Below are experts of layer 5 (counted from 0) of a mixture-of-experts language model. Rows are named router (the router's row for the expert), down (a neuron's output weights, with its number) and show model dimensions 0-191. Each number is 50 + 10 x the weight over its row's rms, rounded and kept within 0 to 99.
Before each expert's rows: a language model's description of what the expert responds to. This comes from a sample of Wikipedia text that the model never trained on.

# expert 56
Nouns naming a class or kind, such as family, species, album, series, genus, plus is/are and colons in taxonomy boxes.
router:66 45 69 44 68 55 60 28 52 47 52 56 41 48 60 51 50 45 57 53 47 41 45 45 55 62 46 45 33 46 41 58 41 63 62 64 42 42 46 58 40 23 42 50 47 62 57 69 48 65 53 41 38 50 34 48 56 51 65 48 49 41 39 48 61 44 56 52 59 56 50 46 40 52 56 57 49 55 45 47 42 68 35 32 50 64 63 66 55 28 51 52 56 60 56 48 64 50 41 41 57 34 53 72 69 38 40 46 38 53 62 39 24 48 39 78 60 41 52 37 50 36 49 63 50 67 45 51 66 47 45 48 55 54 60 46 59 58 56 51 48 64 53 61 44 61 46 23 50 47 36 46 54 53 58 60 40 56 49 41 38 32 42 48 46 45 51 52 42 54 58 48 55 40 28 61 46 45 51 59 36 49 54 49 52 59 76 59 55 41 57 47
down1:64 60 43 48 44 50 53 36 63 39 53 46 40 39 49 42 49 57 51 49 63 64 43 63 46 33 71 52 50 59 49 28 53 56 46 42 49 57 43 61 48 31 51 40 52 49 63 51 38 36 50 63 63 66 38 56 59 53 42 43 41 64 52 43 47 39 55 45 46 39 52 53 39 43 46 53 59 62 75 53 37 49 60 39 42 45 62 46 68 59 57 73 33 35 43 52 36 47 55 68 48 60 43 64 60 46 53 55 42 56 50 53 55 47 55 38 53 56 45 38 56 57 36 30 57 55 55 41 48 66 62 49 37 36 32 56 40 63 44 49 33 66 65 57 60 37 54 57 49 30 39 67 63 50 62 53 55 55 33 40 54 35 58 58 56 36 56 45 23 52 46 45 58 51 67 45 34 48 49 45 46 45 43 60 58 52 57 68 53 34 41 60
down2:56 49 68 65 57 23 43 32 40 70 50 28 49 30 48 64 47 49 39 46 52 31 64 51 36 55 34 47 51 67 31 56 50 41 55 52 69 53 42 47 65 64 50 38 39 38 38 32 46 64 49 52 66 55 34 53 55 42 40 30 57 48 65 59 42 55 40 35 40 51 74 65 72 55 46 47 41 41 65 41 52 50 50 43 57 48 37 32 53 44 52 60 51 63 59 41 48 55 37 71 52 66 58 51 45 48 46 52 53 47 53 39 37 50 42 51 46 55 58 35 44 58 44 46 62 55 49 64 46 32 63 47 48 38 36 67 30 63 44 66 48 51 43 53 69 52 67 58 50 54 49 52 50 43 47 52 50 38 42 48 49 43 49 48 49 53 58 54 56 42 45 52 46 42 41 54 53 60 51 49 56 58 58 49 54 56 71 62 41 52 54 34
down3:28 54 43 62 41 27 48 58 50 55 54 41 49 56 51 45 55 60 49 65 64 58 44 54 52 22 41 65 56 65 46 36 54 37 43 36 47 37 48 39 81 50 58 43 45 61 41 57 32 58 46 45 48 50 48 37 52 41 58 56 40 47 52 41 51 42 28 33 59 47 64 56 62 41 37 41 56 42 39 51 53 48 77 44 58 46 49 62 49 52 58 57 49 64 63 56 58 41 46 41 55 50 61 48 50 43 54 48 52 49 53 52 46 46 66 54 42 43 63 54 49 42 48 43 39 35 68 53 49 48 51 59 49 30 34 63 52 40 60 54 58 46 37 53 60 43 45 70 77 57 61 56 37 47 45 40 58 37 31 50 47 60 48 64 48 55 45 44 60 48 40 69 42 59 50 62 38 58 34 64 61 27 70 50 51 45 41 50 51 54 66 47
down4:52 61 52 53 57 45 58 55 60 39 43 53 39 55 44 55 35 39 36 69 49 52 52 59 51 50 36 44 74 45 52 55 58 59 37 47 33 36 65 57 45 59 37 59 63 63 65 50 44 51 36 59 43 52 43 32 63 51 40 58 41 49 45 37 67 50 47 45 44 57 46 56 52 57 71 49 60 37 55 62 37 55 55 48 50 52 45 51 42 38 52 48 47 44 52 49 52 50 53 39 49 57 60 38 61 72 56 56 57 46 35 46 44 57 41 51 51 58 50 52 49 36 37 49 36 61 44 42 45 45 45 45 38 42 67 50 38 72 55 51 56 43 72 39 68 24 27 49 68 45 56 54 50 47 56 61 28 47 52 65 40 52 49 46 62 64 52 31 53 35 76 70 51 61 39 44 43 47 63 44 46 64 52 45 47 41 63 36 73 52 45 58
down5:47 39 43 44 35 63 43 46 59 45 65 38 57 39 46 47 67 64 47 53 75 52 63 45 30 40 52 59 55 57 46 50 46 43 62 34 54 40 49 64 39 51 60 42 60 57 47 71 35 39 50 35 45 49 47 44 43 58 58 57 52 35 44 44 55 47 50 42 54 50 73 60 45 59 46 56 63 35 27 41 44 53 47 54 51 43 48 50 44 39 50 53 61 47 52 59 73 41 68 55 49 59 54 37 38 46 56 40 69 54 65 49 49 60 60 50 55 58 59 45 55 56 35 36 51 40 56 46 41 65 44 41 24 47 49 50 66 42 48 70 51 31 41 51 58 41 50 62 46 37 30 51 73 56 70 56 48 60 46 47 42 37 57 53 44 48 47 65 56 55 42 55 42 52 33 52 58 33 45 52 41 46 66 50 34 42 53 67 60 56 47 73
down6:52 64 55 55 33 41 50 61 41 33 65 37 53 34 63 52 38 67 59 67 61 44 55 64 58 54 62 42 42 50 49 47 42 60 61 43 63 43 53 47 45 70 54 40 49 56 46 56 32 55 57 42 51 41 37 61 58 48 45 62 36 42 51 43 45 50 44 66 58 48 67 50 52 52 62 37 63 58 42 39 46 50 36 36 35 47 50 56 55 56 45 52 33 40 60 36 64 37 56 47 45 18 33 44 43 61 41 48 41 64 65 35 55 61 59 59 53 45 62 45 39 48 55 58 42 56 63 37 46 50 48 54 53 30 32 59 55 62 46 54 51 47 64 51 47 43 43 63 36 60 39 47 52 45 51 56 50 61 65 38 35 49 67 55 39 57 57 40 51 66 56 60 52 62 57 43 48 44 54 26 49 42 50 49 53 41 49 77 55 76 57 47
down7:61 45 35 47 52 49 34 44 39 66 64 34 42 49 56 59 71 36 36 36 62 50 67 52 50 53 59 47 60 50 44 38 43 41 40 39 40 35 48 61 58 51 47 42 57 57 47 37 48 61 59 47 55 38 42 61 50 48 24 60 43 60 49 54 45 57 39 43 62 50 59 41 50 59 54 57 40 45 72 42 68 51 50 61 43 50 64 60 65 51 43 48 46 46 57 59 46 71 59 57 52 54 50 46 29 49 66 48 45 54 58 56 66 43 48 47 52 64 59 50 66 69 52 55 55 40 51 65 39 30 26 51 60 47 63 34 39 48 48 56 50 33 50 39 63 43 43 51 54 30 53 56 53 37 47 46 52 39 31 48 62 56 45 50 41 46 37 46 51 47 39 42 59 64 57 53 40 68 51 61 45 46 55 23 48 54 50 43 44 74 45 73
down8:43 65 49 64 47 46 65 44 47 53 77 45 58 44 31 56 46 46 60 50 54 48 55 45 48 51 57 55 55 53 55 39 41 58 42 44 36 39 63 39 58 50 36 49 43 59 50 60 49 57 36 56 64 50 33 49 76 68 51 51 55 55 43 73 42 47 56 55 61 53 58 52 32 43 69 55 47 26 59 52 57 42 50 35 38 53 44 64 62 31 62 49 56 23 58 62 52 47 43 28 61 45 32 51 45 30 58 61 61 61 42 54 44 39 38 65 45 45 57 60 59 52 54 59 50 31 45 48 46 51 55 57 30 46 42 41 52 44 55 34 54 57 64 55 53 53 44 47 34 46 63 60 46 45 60 37 64 40 55 40 48 54 36 52 59 59 48 59 26 53 61 47 40 28 65 42 54 47 31 54 60 54 52 54 42 41 56 41 65 50 45 53

# expert 5
Mid-word pieces and short common nouns in prose, often after a or the, such as g-ate, st-air, c-up, population, land.
router:59 44 48 50 62 39 80 55 38 55 44 49 41 60 63 41 37 48 35 71 31 61 52 40 52 53 28 41 40 50 37 69 45 43 64 53 50 49 45 52 47 43 54 41 51 50 52 53 61 55 46 59 49 55 41 45 64 63 63 55 49 39 35 37 46 39 61 51 59 59 55 53 64 64 45 64 53 51 68 50 57 49 54 38 55 49 48 55 55 26 42 49 70 59 51 54 51 44 34 46 50 44 46 48 68 37 44 46 52 58 45 34 39 54 33 50 63 47 49 47 68 33 38 36 55 61 70 39 45 57 50 55 66 54 62 44 48 52 53 40 50 56 69 43 44 53 40 41 49 39 46 49 47 47 25 43 25 73 61 64 52 44 40 61 53 49 60 39 56 50 37 40 56 27 52 61 50 61 47 68 48 38 38 33 52 53 54 44 46 41 37 52
down0:38 57 44 63 40 47 41 68 54 48 49 53 63 47 27 46 51 49 56 41 56 22 47 48 61 60 39 59 51 45 31 46 65 69 54 47 60 40 40 52 62 53 52 47 53 50 53 46 51 49 50 49 56 37 39 66 51 38 41 39 52 54 48 56 64 36 31 56 62 74 50 54 26 67 45 59 49 63 50 40 46 39 27 32 53 18 72 48 45 31 82 45 54 58 47 51 49 42 38 55 53 55 32 48 50 57 68 44 54 50 37 45 48 35 40 41 49 51 35 62 61 66 54 58 58 63 53 64 45 51 58 51 60 47 39 56 58 59 38 48 59 31 45 35 57 66 50 59 56 56 48 39 49 44 40 65 44 51 54 41 50 53 47 40 66 63 58 41 57 52 47 50 52 56 64 50 43 45 57 56 38 47 48 57 48 51 59 43 44 55 45 52
down1:48 51 43 52 35 40 58 56 56 51 44 53 37 49 54 31 61 63 35 56 61 50 51 37 54 39 58 47 48 36 23 39 59 57 44 63 51 45 61 61 55 55 58 61 52 49 43 61 56 60 47 49 53 41 51 50 49 56 75 54 38 78 60 57 39 46 31 47 52 58 44 48 60 40 64 66 53 43 29 50 44 41 55 47 64 47 57 64 58 45 46 43 61 40 49 36 33 42 54 52 66 42 44 68 48 73 39 31 53 65 64 27 50 59 41 54 43 43 41 32 46 56 65 57 51 44 36 45 40 57 40 35 48 45 64 53 51 49 36 43 47 59 39 46 55 54 42 44 43 50 60 37 44 63 53 61 56 68 45 52 45 39 47 48 38 47 39 51 52 56 56 64 66 58 47 56 49 49 52 48 53 49 49 21 71 65 56 54 63 75 52 51
down2:41 68 39 51 40 47 56 38 57 56 55 48 48 49 46 47 57 57 43 61 50 62 51 66 45 35 50 36 47 62 38 47 50 40 52 65 37 49 42 50 64 70 35 57 41 51 39 51 58 61 53 40 63 62 57 34 41 56 48 69 44 65 52 64 53 34 49 46 35 51 60 60 38 40 51 28 62 61 49 50 47 48 58 46 61 67 59 39 36 51 48 37 57 68 53 63 42 39 62 32 42 40 48 51 61 40 42 52 46 47 51 50 55 62 50 55 54 53 52 47 61 56 37 46 65 55 52 36 56 40 50 41 36 74 55 52 48 34 62 38 43 45 54 14 41 40 59 56 44 38 43 43 39 54 35 45 38 51 42 62 58 27 73 51 49 63 34 65 53 54 53 43 38 69 62 47 58 52 45 47 53 68 41 59 51 53 48 55 55 64 38 62
down3:42 49 42 39 39 50 56 45 45 86 48 55 33 41 62 45 67 67 53 37 55 60 53 47 51 52 41 41 48 67 55 62 49 50 58 38 39 42 46 39 52 38 59 36 51 48 52 48 48 59 58 47 54 40 57 59 58 45 70 68 39 42 51 56 41 53 57 45 40 61 55 49 49 46 44 56 46 53 57 43 50 44 27 67 60 54 63 48 44 55 45 53 35 24 50 52 69 43 52 53 27 29 60 45 33 42 65 69 53 43 45 51 74 44 64 60 64 59 54 43 51 57 26 41 48 31 52 60 43 77 49 59 40 53 39 57 57 51 62 48 48 50 47 69 55 45 49 56 36 50 56 58 44 49 44 49 48 56 44 50 65 41 42 60 66 53 52 52 58 43 47 54 64 55 44 53 55 37 60 24 48 40 54 58 40 47 51 37 39 38 54 45
down4:47 50 59 44 39 39 50 67 54 42 50 63 45 42 61 50 63 63 47 40 33 42 59 52 43 50 52 49 44 77 54 32 45 43 60 55 51 49 42 50 42 56 55 36 66 41 64 52 53 40 50 53 45 50 66 36 53 47 43 66 41 51 47 32 56 47 53 42 51 39 61 46 55 44 62 55 48 37 49 59 40 69 51 47 60 37 59 43 61 46 57 52 40 57 48 57 60 50 54 43 36 40 40 84 36 44 41 45 57 37 45 45 29 55 41 46 54 48 68 44 60 72 51 30 42 46 76 30 40 61 51 51 50 54 58 60 58 61 57 42 53 34 58 49 50 71 38 49 48 66 32 53 55 44 57 54 66 35 48 34 46 73 61 36 48 49 48 41 59 41 52 52 56 42 74 40 65 42 35 50 60 37 51 61 40 47 53 44 53 46 49 55
down5:56 68 52 53 56 59 54 57 32 42 50 25 57 51 34 41 73 34 39 68 54 39 43 52 30 50 45 74 49 44 52 60 32 41 62 59 54 35 56 49 39 70 50 53 52 41 59 73 33 60 48 51 42 63 38 55 48 61 57 65 55 47 38 45 46 38 32 53 58 40 52 54 62 47 59 67 50 49 47 48 57 52 59 48 46 59 58 46 57 64 43 52 65 39 49 53 59 57 60 37 51 46 55 37 40 51 51 66 55 57 54 44 64 49 46 45 50 62 35 61 56 49 50 51 51 49 32 45 45 35 52 58 35 54 42 76 49 46 43 39 49 42 45 41 58 45 43 66 44 37 36 60 59 49 63 62 54 42 45 51 35 63 53 45 48 55 43 37 43 51 31 38 53 50 52 35 35 45 55 40 40 62 32 60 71 46 40 59 48 71 55 52
down6:54 67 52 41 41 51 40 43 40 56 47 46 49 34 48 56 30 45 51 55 51 47 47 47 41 67 40 62 53 50 45 47 44 28 41 44 49 49 56 36 63 35 43 53 61 28 46 56 29 59 63 69 51 60 63 64 68 45 68 57 60 64 70 47 50 45 53 48 59 50 54 49 46 55 50 78 32 42 49 38 41 43 39 47 60 38 50 57 31 59 46 53 27 49 47 73 44 58 45 62 43 39 50 47 54 34 50 27 53 61 52 50 43 41 55 50 54 52 30 61 66 60 56 46 48 41 47 73 55 49 67 46 48 54 43 45 53 59 57 38 58 52 55 35 42 64 37 52 52 48 57 69 52 51 68 57 54 54 52 57 47 35 61 57 36 41 45 42 50 61 53 57 55 52 35 47 59 52 59 58 38 32 52 77 51 38 55 48 54 54 48 40
down7:31 49 36 65 52 62 43 38 45 52 48 51 59 52 63 59 57 74 55 47 52 58 47 56 51 38 56 45 40 44 42 58 52 51 41 53 53 55 67 57 42 61 60 55 44 43 64 52 56 64 52 67 52 68 50 50 58 44 42 29 61 58 60 26 37 46 56 58 43 48 43 47 30 46 50 49 57 58 37 44 35 52 56 43 44 42 45 62 52 56 48 43 28 43 61 45 47 55 32 54 48 68 37 27 60 37 40 53 37 53 55 40 44 47 50 36 65 45 67 55 60 50 68 70 51 74 46 38 48 44 40 48 51 29 46 65 39 47 49 51 38 61 61 55 57 67 63 25 57 55 42 55 57 49 50 49 41 53 36 56 37 38 51 52 52 39 39 36 55 57 36 36 60 58 54 72 46 48 32 44 46 46 65 57 48 56 45 54 59 69 54 51

# expert 25
Nouns and word endings after the or a in running prose, such as family, species, war, guerr-illa, s-ale, contain-ers.
router:58 61 53 66 46 56 74 43 54 73 44 68 51 35 52 38 46 41 46 61 41 50 46 36 58 63 39 45 42 52 41 58 39 53 72 61 32 38 50 50 64 38 49 29 61 54 49 56 56 64 45 56 36 61 40 54 55 59 69 64 46 46 31 44 56 36 55 41 53 34 50 44 50 65 50 59 26 55 73 55 52 57 54 37 55 49 43 63 48 42 60 46 58 45 47 62 65 74 34 39 54 48 45 51 61 56 39 48 48 63 62 40 44 32 38 52 46 50 34 61 45 40 45 50 58 47 59 43 59 53 42 67 50 54 52 56 48 46 53 46 46 51 63 55 55 61 45 35 46 46 57 39 36 53 27 42 46 70 68 42 49 47 41 60 44 62 55 44 34 56 29 51 53 62 46 60 45 36 51 54 33 47 49 44 48 45 59 57 33 40 50 50
down0:42 58 45 37 49 59 46 60 51 59 63 49 51 64 36 59 58 61 39 36 27 55 63 40 55 52 60 60 51 38 45 34 45 53 66 54 46 53 68 48 46 44 44 54 53 52 49 47 38 48 39 43 49 65 51 59 63 34 46 38 58 57 64 55 64 48 44 35 50 40 58 53 49 48 72 46 41 54 70 56 61 57 60 47 34 43 53 59 65 41 55 42 61 72 49 51 58 62 60 53 38 61 51 47 55 73 30 40 46 64 40 44 53 69 48 37 36 43 54 23 52 51 49 45 37 55 47 38 43 52 58 27 43 47 48 66 52 46 48 53 57 36 61 33 39 43 56 40 42 51 56 45 60 49 63 53 35 47 44 55 45 39 42 64 45 53 64 41 39 44 66 58 63 40 48 37 61 55 57 28 56 41 59 58 44 41 49 64 69 34 40 56
down1:59 44 43 48 55 65 46 59 51 55 33 61 57 36 29 48 47 38 52 46 47 48 35 66 43 53 46 43 44 66 63 59 47 55 49 40 42 41 49 38 55 73 39 56 62 40 49 36 39 40 35 58 61 46 37 55 56 50 47 36 60 49 52 44 45 44 48 46 48 51 66 59 63 59 44 49 44 55 57 46 54 54 45 60 28 37 33 41 70 48 58 44 65 53 57 30 60 65 46 35 49 53 63 40 38 44 52 46 66 45 50 48 52 45 44 61 57 55 48 62 60 57 50 29 73 49 47 53 57 46 65 55 60 46 52 56 38 47 54 67 75 50 52 58 54 49 58 55 63 36 67 60 49 42 43 50 39 45 42 45 38 39 57 60 43 52 46 48 23 43 44 44 63 43 44 61 37 36 42 66 59 50 43 42 32 57 46 58 65 83 60 59
down2:39 30 71 40 76 54 54 53 47 53 55 56 62 39 58 55 49 64 52 54 44 57 64 24 58 53 56 41 54 51 31 24 61 69 55 63 71 42 58 55 36 56 53 57 52 42 40 41 40 42 56 55 58 52 33 46 46 64 44 57 41 63 47 65 51 51 55 35 47 34 43 48 53 60 63 52 50 62 57 57 48 58 55 55 45 55 36 44 43 46 38 44 54 48 45 33 57 33 53 36 41 40 54 58 56 51 45 49 48 41 43 55 50 45 57 57 42 43 50 32 58 57 46 53 72 50 61 60 60 72 53 45 46 30 34 35 69 42 58 50 48 54 35 69 42 56 44 43 62 58 54 52 50 50 37 58 73 55 44 43 42 51 36 45 37 47 34 52 53 56 28 76 42 48 42 54 42 49 57 48 51 37 49 45 53 65 55 39 42 42 60 50
down3:62 46 54 53 61 48 46 39 52 49 45 52 54 50 56 70 36 63 46 32 55 66 56 46 58 38 37 58 28 58 41 39 59 46 36 37 62 44 59 44 40 70 47 47 54 58 46 47 50 36 58 49 59 58 51 53 40 44 29 47 50 58 66 30 72 57 31 49 48 44 36 48 42 71 24 43 50 50 59 50 46 40 61 38 55 45 40 39 39 60 47 44 32 36 50 60 38 51 59 46 50 37 45 59 32 54 42 43 62 41 49 61 61 57 65 52 57 40 57 47 55 50 47 52 37 37 50 34 46 49 50 45 58 27 42 40 68 63 54 53 69 65 33 65 61 39 40 58 52 58 42 53 45 57 51 40 56 46 46 50 58 40 45 47 41 45 55 66 48 50 42 51 63 55 67 62 46 62 49 44 51 62 71 55 33 47 58 71 47 66 56 57
down4:56 59 27 48 52 41 37 52 55 43 76 56 56 66 59 55 44 34 40 67 54 32 63 34 46 68 50 52 57 80 55 44 59 53 42 50 47 44 57 48 49 60 54 49 45 46 52 50 55 44 40 36 63 30 56 32 57 45 44 57 35 60 55 59 39 58 39 40 57 61 58 53 53 37 55 48 63 38 30 41 51 34 47 62 62 57 59 51 42 47 49 48 43 45 49 61 36 29 55 69 56 45 43 53 60 48 54 62 56 53 41 48 56 60 65 56 46 31 40 41 52 47 58 55 36 60 41 68 54 39 50 60 52 45 32 48 56 34 43 58 41 41 42 52 29 46 36 58 51 44 45 51 68 30 65 44 63 45 51 44 58 60 51 43 58 46 48 64 65 67 63 56 58 64 45 49 49 59 33 33 34 51 56 44 48 56 34 39 52 53 60 46
down5:65 40 38 54 55 49 43 58 43 48 60 47 52 61 55 59 46 67 62 51 63 58 58 37 53 53 61 53 48 53 43 46 38 45 53 36 54 65 39 57 40 57 45 40 62 19 60 40 43 57 65 49 58 48 62 57 42 64 45 52 70 46 51 69 70 57 39 78 38 47 75 45 62 50 28 56 58 55 45 59 41 50 37 45 63 48 37 65 55 41 55 42 36 63 55 50 66 43 58 33 55 34 39 56 58 54 61 44 36 50 46 57 45 56 44 36 62 55 46 39 57 32 51 35 49 52 60 58 30 58 44 41 49 62 57 64 58 58 45 41 61 46 33 43 44 56 45 61 43 49 42 61 38 47 55 49 35 36 37 49 56 57 50 39 61 47 35 57 47 42 51 43 46 52 49 48 50 52 49 57 60 45 53 46 57 15 57 44 57 61 60 36
down6:27 54 45 46 41 32 58 50 47 54 63 48 44 51 64 61 71 46 49 42 46 36 51 40 54 45 51 49 49 57 62 50 52 26 47 41 53 71 58 54 51 49 68 50 64 63 54 44 56 32 30 53 38 50 49 50 48 33 60 56 44 51 64 63 39 41 54 46 52 58 54 46 43 52 51 36 42 51 30 39 55 57 45 45 50 46 53 47 58 60 41 49 14 56 64 46 39 59 50 38 48 55 58 60 64 24 46 48 62 52 48 46 50 35 45 58 51 42 60 45 67 42 46 53 50 65 53 44 50 28 51 35 52 37 52 36 60 36 45 49 53 40 40 57 50 65 43 54 55 70 56 51 53 52 73 65 37 26 39 37 59 57 55 52 69 35 52 47 55 55 58 49 69 60 59 58 59 57 44 43 61 51 60 43 42 71 42 46 51 56 38 52
down7:61 62 37 39 62 60 59 48 53 37 47 50 48 52 57 39 53 39 43 59 41 69 29 55 50 49 31 70 65 41 49 56 46 47 39 61 43 61 56 59 61 58 32 51 59 71 42 53 50 52 62 53 40 57 44 52 67 49 63 60 60 49 59 53 49 44 53 57 40 56 48 41 61 55 40 76 54 46 52 39 48 46 42 39 34 52 58 53 56 55 47 54 55 52 29 50 56 53 57 41 62 56 51 40 34 29 58 49 43 54 51 55 62 44 53 39 36 61 50 50 52 49 74 36 46 46 35 46 72 35 35 41 43 63 51 52 55 35 40 59 47 58 44 42 45 39 28 44 59 49 72 43 38 60 52 65 50 55 54 58 51 67 74 53 53 52 63 48 44 26 51 45 38 35 63 41 36 46 57 44 49 61 37 44 62 48 32 57 41 42 43 67